Weights of a small mixture-of-experts language model, trained from scratch on English Wikipedia: a softmax router, a variant of Muon for the experts.
Below are experts of layer 7 (counted from 0) of a mixture-of-experts language model. Rows are named gate (a neuron's input weights, with its number), up (a neuron's input weights, with its number), down (a neuron's output weights, with its number) and show model dimensions 0-191. Each number is 50 + 15 x the weight over its row's rms, rounded and kept within 0 to 99.
Before each expert's rows: "comes after" lists some tokens at least twice as common just before its tokens as in all text; "raises" lists some tokens whose logits its average output raises strongly, later layers aside. This comes from a sample of Wikipedia text that the model never trained on. Tokens count by the router's weight.

# expert 85
comes after: " ", " re", " and", " a", " was", " red"
raises: "ing", "ed", "ic", "able"
gate0:56 37 42 36 67 68 35 50 57 45 39 45 64 45 50 50 46 35 84 47 45 29 59 63 75 22 63 49 55 55 51 69 45 36 60 33 31 48 49 44 40 58 66 64 66 43 34 52 50 32 47 42 72 79 49 28 60 64 03 53 68 35 53 26 41 25 55 70 30 58 46 42 59 41 41 51 57 60 68 40 60 33 34 39 38 38 50 44 32 52 35 67 51 53 68 55 69 42 77 57 44 80 45 65 34 30 39 33 34 67 61 52 61 34 51 52 62 48 22 75 53 24 42 36 64 70 43 11 47 47 33 40 38 58 60 45 72 43 56 65 73 71 65 44 69 67 48 63 60 27 53 90 51 51 47 49 54 56 34 11 27 46 74 67 89 30 70 73 38 71 49 63 41 31 60 38 55 62 40 57 60 62 47 50 53 32 39 60 32 31 39 42
up0:50 28 56 18 52 87 43 72 63 48 42 50 31 59 45 16 73 50 66 68 67 63 68 68 34 45 47 74 60 48 55 47 54 26 54 56 51 26 47 22 83 43 69 47 59 26 40 52 20 68 77 75 41 62 39 58 38 41 39 36 40 37 40 50 32 42 33 42 36 64 33 49 21 61 47 43 30 65 54 33 55 43 64 54 42 46 36 58 52 56 44 43 70 54 55 36 66 39 74 42 57 64 34 67 49 36 26 62 38 20 25 41 90 51 46 49 38 64 27 55 43 30 43 59 59 45 34 31 40 68 47 44 40 61 63 45 53 52 68 43 65 66 54 46 44 18 67 66 31 47 50 57 41 66 76 56 61 62 81 49 27 30 70 68 39 54 45 80 51 78 49 47 58 50 39 63 42 32 54 56 29 57 82 55 49 50 58 38 65 32 37 27
down0:61 44 56 51 66 69 40 46 40 64 52 51 55 43 42 46 46 69 50 52 80 39 43 70 23 55 23 46 77 20 57 82 55 49 28 55 22 47 58 61 54 44 53 44 43 90 65 51 63 59 71 33 59 59 44 66 29 60 70 63 58 35 57 67 42 16 38 31 25 51 26 68 44 60 55 39 39 58 60 64 56 57 54 58 32 59 17 46 23 49 30 32 22 17 37 71 52 59 73 60 19 63 37 63 53 65 46 57 52 29 70 80 47 49 58 40 69 53 51 39 59 41 52 53 59 24 45 35 63 37 68 47 57 22 31 62 44 62 70 56 51 76 52 25 56 75 70 32 59 45 62 35 59 32 57 48 54 73 80 56 54 31 74 33 46 49 32 39 69 39 60 73 70 48 55 47 60 50 54 39 56 43 50 41 51 45 56 32 56 21 43 73

# expert 119
comes after: " the", " a", " in", " of", " and", " his"
raises: "source", "en", "formerly", "li", "cu", "com"
gate0:41 43 59 64 56 44 61 55 51 23 44 32 70 62 46 55 70 73 29 39 51 79 47 82 51 63 50 58 62 46 56 69 41 55 52 77 29 68 60 71 39 35 43 45 36 31 59 38 31 41 23 29 40 75 50 41 22 39 66 40 69 36 53 68 65 42 63 47 50 57 22 65 47 47 42 61 53 64 43 29 35 45 29 56 46 85 75 53 43 39 26 45 47 49 61 52 48 60 46 43 34 40 69 66 52 55 14 47 50 43 38 23 61 51 60 45 62 63 58 27 30 56 63 46 86 46 42 99 74 49 41 60 37 48 55 51 40 37 50 52 58 27 47 62 34 66 28 66 49 70 51 60 69 39 35 54 55 58 66 53 16 47 34 50 79 46 38 59 64 70 36 71 24 32 25 42 40 54 23 76 48 56 32 75 53 42 47 50 56 44 18 58
up0:45 51 40 51 73 54 46 61 67 63 30 37 44 34 46 39 37 47 61 49 43 47 70 38 35 46 52 46 49 42 64 51 57 33 37 39 72 31 52 63 42 47 52 54 52 50 45 70 57 78 32 47 45 03 33 61 55 50 47 41 52 60 42 58 68 51 31 71 50 48 82 52 55 41 49 50 42 38 60 53 51 82 68 69 69 44 00 86 77 41 67 64 37 64 35 69 56 39 48 54 42 66 77 28 32 28 55 36 49 55 50 45 53 52 70 49 47 30 37 48 46 18 30 72 46 75 59 27 52 53 14 54 47 82 56 82 49 42 43 43 31 73 58 59 65 59 61 31 50 65 48 56 40 63 42 44 45 31 46 39 53 37 39 42 36 82 47 56 39 52 71 42 68 71 60 61 63 58 60 59 37 52 87 51 30 16 52 63 69 57 23 28
down0:25 79 51 39 20 16 50 41 38 45 56 43 11 52 56 45 33 77 45 77 26 50 71 53 43 44 49 19 65 30 34 52 45 50 39 31 57 51 36 58 41 26 71 47 51 51 63 85 67 35 47 56 32 58 57 62 65 47 37 41 41 17 33 37 25 72 53 47 72 54 77 33 43 84 66 60 40 62 68 53 36 39 60 42 52 62 24 22 38 34 59 41 30 68 45 73 41 53 64 76 54 49 50 41 61 50 59 56 61 27 58 47 49 45 61 57 59 56 47 32 54 40 40 57 54 57 50 50 17 42 38 25 30 55 75 69 64 70 55 44 57 28 53 31 57 55 59 27 65 31 65 57 57 52 52 25 62 48 61 74 82 62 58 39 79 53 51 71 66 52 54 53 59 42 42 64 40 30 71 41 61 64 76 54 36 40 23 54 61 55 47 51

# expert 94
comes after: " |", " a", " was", "ing", " is", " be"
raises: "conf", "Gene", "exp"
gate0:58 67 31 27 64 50 53 21 49 52 89 51 69 49 56 37 95 52 60 39 39 30 40 43 70 35 64 65 25 62 38 44 43 54 51 31 39 89 30 32 55 18 45 61 49 41 47 32 58 48 51 31 63 54 39 19 43 55 58 49 73 46 64 42 48 44 63 48 58 32 40 60 34 42 49 68 29 67 75 67 72 37 43 26 63 34 41 40 30 52 46 39 40 56 17 46 49 61 34 50 42 22 44 42 34 46 49 64 47 50 46 78 58 54 59 56 41 40 45 65 62 32 52 36 53 51 41 73 50 66 27 40 34 51 41 54 53 39 57 40 58 46 69 58 62 65 38 58 58 41 62 63 40 05 61 29 84 46 55 84 56 39 50 46 66 64 29 64 39 33 48 34 70 36 48 38 80 73 49 90 65 70 54 38 68 71 46 39 38 61 53 49
up0:51 49 24 34 38 54 57 53 38 68 40 54 86 37 52 56 62 57 45 41 40 52 43 64 51 60 38 53 46 37 35 78 22 70 42 51 49 72 57 51 35 55 54 72 37 44 29 52 77 68 66 48 29 67 43 44 10 23 38 57 38 32 48 41 69 47 63 39 63 57 45 65 65 48 54 54 59 69 48 65 62 41 62 42 74 46 60 63 33 84 46 44 59 52 67 62 69 43 32 28 72 37 62 59 35 69 82 72 44 42 52 37 79 24 35 63 54 51 45 72 43 39 32 32 48 54 38 73 42 32 65 41 37 35 45 26 48 34 63 51 35 43 67 47 56 70 77 69 40 30 65 51 37 41 33 50 48 43 65 73 78 45 65 45 68 65 58 80 32 53 25 44 40 36 13 59 37 57 21 72 25 61 64 52 65 28 41 29 62 51 57 40
down0:75 20 38 52 33 61 41 47 31 47 85 50 36 13 31 78 55 60 53 63 47 43 38 71 63 57 47 65 61 44 53 65 43 60 54 67 68 49 38 38 09 77 56 44 46 48 21 61 62 57 77 47 34 43 68 45 39 24 26 66 33 32 50 48 29 63 46 60 64 77 76 63 38 46 40 52 29 33 34 70 69 08 29 71 72 75 63 47 51 42 35 52 71 44 45 65 63 49 82 44 64 76 50 55 64 36 68 57 61 64 27 59 56 55 26 43 53 63 47 62 52 53 55 38 49 62 31 45 46 44 50 49 44 86 27 38 73 33 45 49 53 41 43 52 29 63 68 41 35 71 60 45 53 55 38 66 18 42 34 46 50 65 62 36 50 72 49 57 30 51 30 48 58 72 44 64 49 42 58 54 49 53 21 34 31 31 58 37 43 45 39 53

# expert 60
comes after: ",", " in", "|", " and", "In", " In"
raises: "2", "1", "Croatia", "Br", "rich", "Champ"
gate0:33 42 49 52 35 79 51 33 32 61 62 46 53 51 61 45 50 42 39 30 68 41 71 38 58 52 49 67 57 76 70 42 72 38 51 35 34 43 56 57 41 29 40 25 25 32 26 60 54 61 28 55 37 68 39 47 69 54 29 42 41 19 40 48 59 35 27 33 49 55 27 50 46 31 37 55 25 51 46 49 40 52 55 28 60 72 69 29 63 59 60 54 58 48 50 25 44 50 60 43 28 49 44 42 81 99 35 75 65 58 61 51 57 44 67 61 51 61 35 52 10 65 76 46 48 44 37 22 60 35 47 81 42 37 69 64 45 79 75 70 35 57 58 60 54 73 68 42 16 22 64 51 49 42 41 40 59 60 50 46 41 44 58 49 56 58 46 32 73 44 53 57 57 52 42 56 80 51 41 65 50 31 50 69 60 64 20 72 60 52 63 26
up0:60 37 46 31 47 45 36 56 53 63 70 54 22 54 77 46 51 59 72 45 57 44 74 58 42 56 58 25 72 66 18 64 31 37 70 57 27 70 41 49 68 42 76 61 43 54 58 68 38 34 50 78 53 53 53 30 59 60 63 39 30 57 28 82 40 50 44 45 68 50 54 59 39 18 65 25 38 68 43 47 45 58 33 61 66 53 61 55 55 60 73 41 43 51 32 23 48 23 68 47 47 66 51 58 36 55 34 45 54 79 44 66 64 47 29 39 38 54 46 45 66 23 49 43 30 47 48 62 58 63 36 44 49 51 41 73 44 57 33 25 43 50 61 46 53 61 41 39 45 80 35 55 18 90 24 65 45 72 32 53 64 39 72 55 46 08 71 36 32 51 38 46 37 71 23 46 41 69 51 22 54 60 37 55 57 72 73 48 55 67 59 78
down0:69 59 87 53 60 47 64 53 49 44 39 45 36 37 22 51 74 39 56 70 52 39 20 68 71 68 62 63 59 58 52 63 65 51 43 59 60 45 53 52 43 43 49 53 49 68 44 50 46 80 46 27 28 29 17 61 56 73 35 41 38 37 31 62 27 42 28 52 75 75 13 70 17 43 59 48 59 49 67 67 70 80 60 60 43 34 54 42 35 50 21 52 70 39 54 54 41 64 49 34 38 36 31 59 36 32 27 34 53 44 37 64 63 43 61 42 81 56 36 66 29 41 38 44 32 48 73 57 68 50 65 60 76 54 54 45 45 39 55 56 67 46 13 56 62 51 50 45 66 64 29 42 20 56 53 59 61 41 53 47 42 50 41 63 79 38 46 29 56 62 53 67 97 32 62 46 37 51 15 56 49 38 40 61 60 37 42 68 54 28 52 37